Weights of a small mixture-of-experts language model, trained from scratch on English Wikipedia: 256 experts in each of 9 layers, 445M tokens.
Below are experts of layer 3 (counted from 0) of a mixture-of-experts language model. Rows are named router (the router's row for the expert), gate (a neuron's input weights, with its number), up (a neuron's input weights, with its number) and show model dimensions 0-127. Each number is 128 + 32 x the weight over its row's rms, rounded and kept within 0 to 255. Numbers have three digits each.
After each expert's rows: "comes after" lists some tokens at least twice as common just before its tokens as in all text. This comes from a sample of Wikipedia text that the model never trained on. Tokens count by the router's weight.

# expert 69
router:132195173101175129163194147146078105112131101114134139157091107105143175124152098117126136187107145133085120147077073109127097125185179123077131161064127173099128132173114098092071153089099131157157153087142107050161175079129155172146138169119152141066124107151152144082103160163144178137097134073153130149136119089097149059081117131111128123110113122187115146176136089107134115117182
gate0:239186120148140151125141153133084159099115109155119122139124188115167095129142180099102204114136182152090125127153158129137125182112100066137093102117134103158090104155128138133168107136060169143136154143125168130100158108111200073139143118142142175163178186151121164132180126115089154109129157093137126139127151119090122084118118103112093078167134107130124048139087180156173094073126
up0:150116127119122167147145151156146141159194183089119163121106152114114143139149157075136110204091093144141135136166129100089111167128120187166196163149093119183092150099098130139085148156130144053112138113120199118179133131138053156098163113112094141084136214166113156066166099156116117122106087160113038196131148087113104120154159129151118128123129122108142163154091118127083136162129
comes after: " the", " The", " of", " a", "The", " Indian"

# expert 83
router:123171098132120046213144141084063121108130092117202147149158124104153133119108132145162153136112122114123120164119046140067158144117162121122141125139187190161148149151154128106124112096105122133122155145154118165122132080117115081163131198093175093163114124140128150114108115146112143163123156081203062146162164069111131111128044101081099135172154138105078145110087122088166100121136
gate0:146119131210119146081138145153097123067142140111145190124097126138102167163134136089140095078141187123147141168099162112084157106148146173102087166104138106106090126113111088193154083169159154059092120114147090112173128124185197129122092133108090124145141119178078128164124219115093121103157165141103124174060134126142074119145133109154182111107145158136092102116163140155129122087068
up0:107121151062153116111094087054140127126137067114170058081081114086101145086152082205109144154087105149096059116151112130135088138148107090118163095171128148106146147132080208090121137095110125172142166141067127133084140122050081153114140137115167091112136130083122172072145109156159110124125110144116136078102122125120146131126081157115111127145146118094146132127167158049094100156168
comes after: ".", "–", ",", ":", "°", "′"

# expert 207
router:181128126135134081141127109103115106115147079149097154157129124129124108153150169142080133147142175119116127121158064093063165140133163119074148190152110139113117116149084089178134169145084081136133100116147130101177119071067167152183127124145150107152121085105081149047138163189170131128094171116161106139163115161080183148156187102113130166097145079121105133153089095095158124091214
gate0:152179127120121146156136149114171149064125132057150136133135153091105127137123151157172081187148106074127140131135075139140167093092112133169172155137066110145068164125129119163150142122122137066110145165118130128130147053196184109138165182151106147113103083105152160118155150137092195134126171121131135090186108093097154116161121065169114140182121152159130127126133068149175149147217
up0:155130151117102100140135138134169166114145097137149105159139143080099085101047069123138161145137082122155087123044202157135123187142095057134155115133137121120108128160169148127167079148108131125115084121104157047162142126126167128129133158061115112152070173096142056068063127101118137153140160114069115135166094092204113138136096127135120128147131133164100110169071164115124127112128
comes after: ",", "s", ")", "\"", "),", "ers"

# expert 48
router:151102130100202102195138117094119102092098128142146133186144126149142154178103121116135212126119194048090129124100105102145176225118163084159149150083162191112076133159141130117145139126154123126098132075174072104140132115169109144159123131159125132067096033117074112127117101121148131105072162121115131118131119150147105113179101100118157136119134105122130180128139111131055116131156
gate0:137147132148189085110098100065100130082096172129100119133118082087122106153139147151164118152095099145115160156139173120136101140096113076136130133144181160119145175161090120160156122128155134077151138197153069170134140122146177121120164147165172113217142189119117054079182127114177166134079135150123154131111182164086107128104120149160185125096192104157143105141066174101112112133094
up0:106124117139111140145161148169161171142161117126164103140095125118135140174137153132126137090099157076146063131119085099127163098129098165115105112146097084105130120177179114124136115168132131200142167139154195185147135129053131133128054126083087125054124111130132193164084093114111075153126107098120133073166123118175141162136119127076105101163045172092113133099182098187123115166175
comes after: " the", " a", " and", " to", " of", " was"

# expert 22
router:149216139102176073092169097120101112118147129107168124149159142116149108171113142174063132112138108137052128234117108126113108118098109123132127117139096160186141131172126075120144083121084105159128149152128091105113147101117140163141204145062153054120170101112140194111134143160075197126097132124148133129127136096100141083115087143134133085120162116120140131122133113056142086184157
gate0:117129110111113108115150151105096055134097120186046155090164145115077108206099082169083172122124076126128137150139050138099110129140138091080160139083111139097122120140119125156152100158087128133119145112135111113194147149121115097122172135130093117173145069120161181152092149182115170122084181152076135161101105156097136091122126144170149164144141078155185070087152116131132208117123
up0:137112118132068090097141138093149122107053113133054179098131183135109137171130066183088131123096139164114148139125059131155119107123159136101120111170101144129148146148174155126139065140060097162120163169110135117149164125137174084168157124136151129155140057149095107136127125124131078158109155175069117120051093099166164117094159124115159083171110089119152098045135143098140126075091
comes after: ",", " in", "19", " 18", "|", " ("

# expert 210
router:140208154126169099125092116108111097094080073148112183101129093136147202136105137159069105104139124103127127149088089105078134141147109164137140157148159159134140093128087087182145145196103181150124097134118104091177147116129106168154145158144123098052145132054105116099115141126151112171055160109125156093151149098099116135104147123129122086174122062156083171139058165121077117172147
gate0:158133166095121107184117166099123183164150092102145111165119104101120118156066171121092166147118096132093092149138197140138110147105086104154214109196182145131133109117142117169091115121069136098130085163077125206125151120121071106128150121123068115111169151129109067124067131124095178176125120100138146139144127107113088089133155139126196159069096158156178135136161135075178116132115
up0:067129124144098141220116125099136166110123172125056131184118133161167118068193155145109063173118182135118179176161105094149141085124133111128098111144139198131133104147140079140131103148183128143148126093146146085131157122175093121107156106116150098144075143153135154170089117187155055111151091145122119114095104151144189088146098103086142058113114104101110124169137157156169104120085
comes after: ",", ":", ").", " and", " as", " more"

# expert 95
router:165123209116138095174170192122095140092096131130129117099135107122152146148143140149089217086088142066106131119135113127100165157140103106119177106106151184131096141125122141110148186190141125185083124126157077106058146145198139184140144117143148097131129084063121140103144138155084167118096172116182059085205135133118124155092085111125112142118126087133129178115111158107139170117130
gate0:106118129170193185109143126153122137152124128155156142137175122111123086137134065123172113146200198114157119129090057070145176165117148152134132044160099135189116094122090143163088131131083125160142090097204117086172158144078147093072114125165113115130117131155090164148143152181143097178128140097177146122146072132158124126142145096162186125145117118128117179137097160104079165156121
up0:110203100108139095051202130084170158154132119152119084144169076191106145136112122094110126092170155120086113104109105159083116112144117134134175082138102079098123118148148094084149148138140114125118167081139126136147129114157149180144179120138162142118109153147124149090137155162101070140178062150165241111106146110130170164151117133097129077111107135128137058148119054117115140169102
comes after: "-", " a", " and", " \"", " (", " un"

# expert 59
router:160157106123154127126127132126121107126102126149120199132157174113119126180105127128125145107116172083058120171110091118076121163218121143033131156144141124128130169129078121084159147147083151110107094142136124091170185125082094157152118165123141094104139093105106158098097137124099140222123151076184086160126090150094130145096108126134163013127149166128136130126108106116119158064134
gate0:115069116069162083182130201146086120081165148105190101080184154107090156113111108102089123132108170101111147114112156125099114109103117165109143101158118164086131121118160143130141104091077153117141125150148072115051135077169180100178171144089158143147145122126060147093187137141201114137130132079194113118162155084130134148160076128096110144151106125165117092132059129134120120121167
up0:065133134167089079159127151156166095137137126154107126074132134139098137123141104069186141110128153126099116161127145076159187089105112064158117139122122096162126099157090078101159129125121113097130108114119090162149126151165173070077186109115165136157066060081140095169151127081112141123121158116155164121163162091130140071092204086141154072056141112089133094132147166138114076088147
comes after: " |", ".", ")", "==", " ==", "==="

# expert 124
router:124211124137154036075116116060120112159119118119154145115112149138155168138140103138153146068132128140113147245113106112159108151122124132128133106106120158131117155135098129085158118194075082115125173159109112093134190090074145154148189129099153049142124090109116173094119152141119144142162103114171108076172171079105132078145153114077140127086157112096120148131146107087110104133173
gate0:092106167077142112170150114151114146134100176167132151130219121167149173136124152145109121085088151162070128122148104168122130120142140109130121111152115205108059139066125089133170206076160113096133099101089121165124127189161125149129115084172155134158108086140089089170116123152167137175148081084081097164170133082111128149145195114074137162109187131148159142102105084117112104137146
up0:129149093168076081103174173119162184101137137103173199153136088156128103183111143129110117116161104107151108149154108084115140129167111094082112058166126127135118133078082087112126120055135096158129123160153152153106146135167170128152085171111179086109127069176094144180147090180139101117142120086165152165156199099153148126102056149100140123192132100106190137114100100152126154120110
comes after: "|", " |", ",", " in", "In", "-"

# expert 77
router:175137133158145111127119110091107116125103089135104137117122083123111086140099153175100137160109167128124143129147077086090164169134199126095134175162119124120148113149077101218089150146082089156132097109143131082154116105076144137202143146141149127148120115105093145052125160195167183148115158073144097149155128161140159128154186093112152152119127065162094131115073100128186145152218
gate0:141102089085145118106158183200203064144103121128176134151135187181152175200145159084085128132166171127141131126117106116163124138141123148100091171131153182124129135100154104129114099129064113143116098082115114105174128111113202157169160156120134122138125144117157128090117163132119180139116149101177140138089160184205126167111112147125150183077168157098114145183066161088130116130159
up0:095156145130129155136107119144055152165079169094097235123120155145100119158129153121105115130146166124102043100130215105094103140136136160091115178162134177147090086086146133154151111118151125102134128116151079069121108112129152134114147136142141106097137141127128130114151157130080123091153085133130060168118122201102172087100132124121123177040099098121153111112170129062144053121139
comes after: ",", " well", " vs", "s", ")", "\""

# expert 20
router:182221135128156078077165080082125106114144122109163138179144154138140122183129149165100131117131116147066116194124101095120133146128120120127123070161105150174146138167131048117141090130065109172107120145155086095144164105121142139141197127073159066125167093125133167095143138150079190143064146125164134102115157096074154087121108141138143057144130125121143140112111118065129108172151
gate0:151157065144110110155123157093073097128122163087110158059172112176115102096122148146138143149126168067104182138148141125142131122066143082099077142170203173184123143164160115114149168102147139083188125205134155127131093119106152084158147193183172141114145110158134116083139103095148114177100134157152157142139147113193111117146135145191107161112139153126148182127095081143082156143099
up0:163154159072121128131174103166141162136096119112172100204106112095170113134145130099076157111161152159153122108138116124177157110201106147131176149076075069076140081076160132100147112138143100132089193051168125127153130116122100138127068073100145152119107137147152111169088138143110046137143161109150130102097151179153146121158102122090135105199115071107127138155131141130194160104160
comes after: " in", ",", "|", " (", "19", "–"

# expert 14
router:164170137078159089111139139095138132125057140080172129173128110069160118121117092093164124132134131116122113124103132164066132169170110090060122133110117129129122136146131088152118127172144138154127101095121106113169158135108096134144136173150208107124140146134048164113104122135144140154097152117201134140147109112034170086165108106147118064132195083177097123131150105024109161113160
gate0:180117109111158070126102156073136117066151173135157159141114097116146157168167057138059105068165125142147130160115094086094132126172093171089121151142145122118098127206101100131163184120139044077196165105087107095151153123139130158151117120194085139114129108155118114094130115111099163171127127136119172154178147124140108047135163123124102150072152096097114176128114113138120163130166
up0:164130097124103086156149119145127063147089108082106095143150119120137134131143200170154130159090115096131134094150075122154139117166095072149183110123101149092147130071166101176146068184109200174103108118135162156133070143166156107142087089103134109135131162124125218140134092154154114112118135088126078114147077123096084162154088121181138113162140160228136144109096160118173128133093
comes after: " ", " 0", ")", "%", " —", " 1"

# expert 106
router:163119152091115104169137136114159124133106137109181158179172121141133096125087104136127132104113175121118093150134121072118184116158142148140125121142073109136049132142106090195092149165135111115139124054087099083158141105135117071146160172084219103154114084045095145092112096126091128120079124085119127050136073129102138067106099115125142100122145117092124148141061169085152125172135
gate3:101171122076080141093179099111141150100120108135097100127171126157127111136156099152148139121083086181151089160071113130123167172087136143152126131133130123093165196107123114099137109117065158081124121069091182179083129130083145113097133124107175090095051119196119072140121117156153102131098131096179144154156172053046180130115129082107108124101092138110120147103147185127160143102108
up3:102188133118113105096137132084076124093085152153184082178144112106136142059091147102128138149076081119112163161193140099166141117127124096156143169149146096155133162123138113114211136139119152130109067076080172173110105145190128113176150104144163165096129118099092194103119159121161156147093151091161160149089140097126108132063208154139122098091088108161127122085110182111117165130108
comes after: " It", " he", " it", " He", " which", " to"

# expert 90
router:182089135082186054160161143121105138093063118129131151169133129144171127159093117110140128104123174097112121143117112123142108214110138129132154121113149140135077159169131122114153104111128097159106169106116081122103176119160098096184189185175149138068120066094052140105148153166123138186084146130163135157151062154127128125128137123138193126154123062153155167107154136137085185179141
gate0:218161099165139088157140156137059099119122126111120130170095096120110120143142132053050124158170181145153107151110135102078153134109120116126099137099168105187108134089071054108138171051136105143111147118118170143107116118118146077068106085143115137115156106093147156158116228088183133151110112160155137143151112160109109134093096109141143115119125081143154161207128158116141108141105
up0:097087178114173152137112161186105136130139111137136144092125121117159111074153129109170157134136117192056172128081067136117081152163121141180161170146093086159115131149119085128136145116151131131152133160177140117090147168150169210130111083100124127135114169108123085133092039181127108133160162179112118113105124090167126107130083175090128184106128142182052100107122199105094140116151
comes after: " to", " and", " a", " was", " the", " an"

# expert 94
router:137184159100120053205161124149039118090114054144200146157142133119120086123116168121132141152128114111118150169128085109052141131138127132149140125085155177156145138150136091127168095150141140137141136152149114110121139071087092095163179153081164061116137104127145170105066123132110152094161164097203109127168150121114136106096053124110105105169144085128075135130110141105172100105157
gate0:162118168122101122112095143131132101113149098151142149163045158131127118167154152131117116189073188136151109158098132135133107081163112117094152104183175157092149142150112169131128128173094176138043090106112074110108142148126086105161148166099178061135025126100110093132076166141141111145119106066140144085128190126080176179092142162127119118123127113098117108101098126170103107143182
up0:103118160101162157129120080128092154103064125159147151131065124061167105185127172150139125229169116148082123066144159145135145137130062119162153146103115093118118085188118128092148134167148099120119101115112150088103112143137118121134103140151063127139139151121123099075114102131081101150132121120129064168182077144130134104177070180189126164106090132125066158137054158151151125162140
comes after: ".", ",", "–", ":", "8", "7"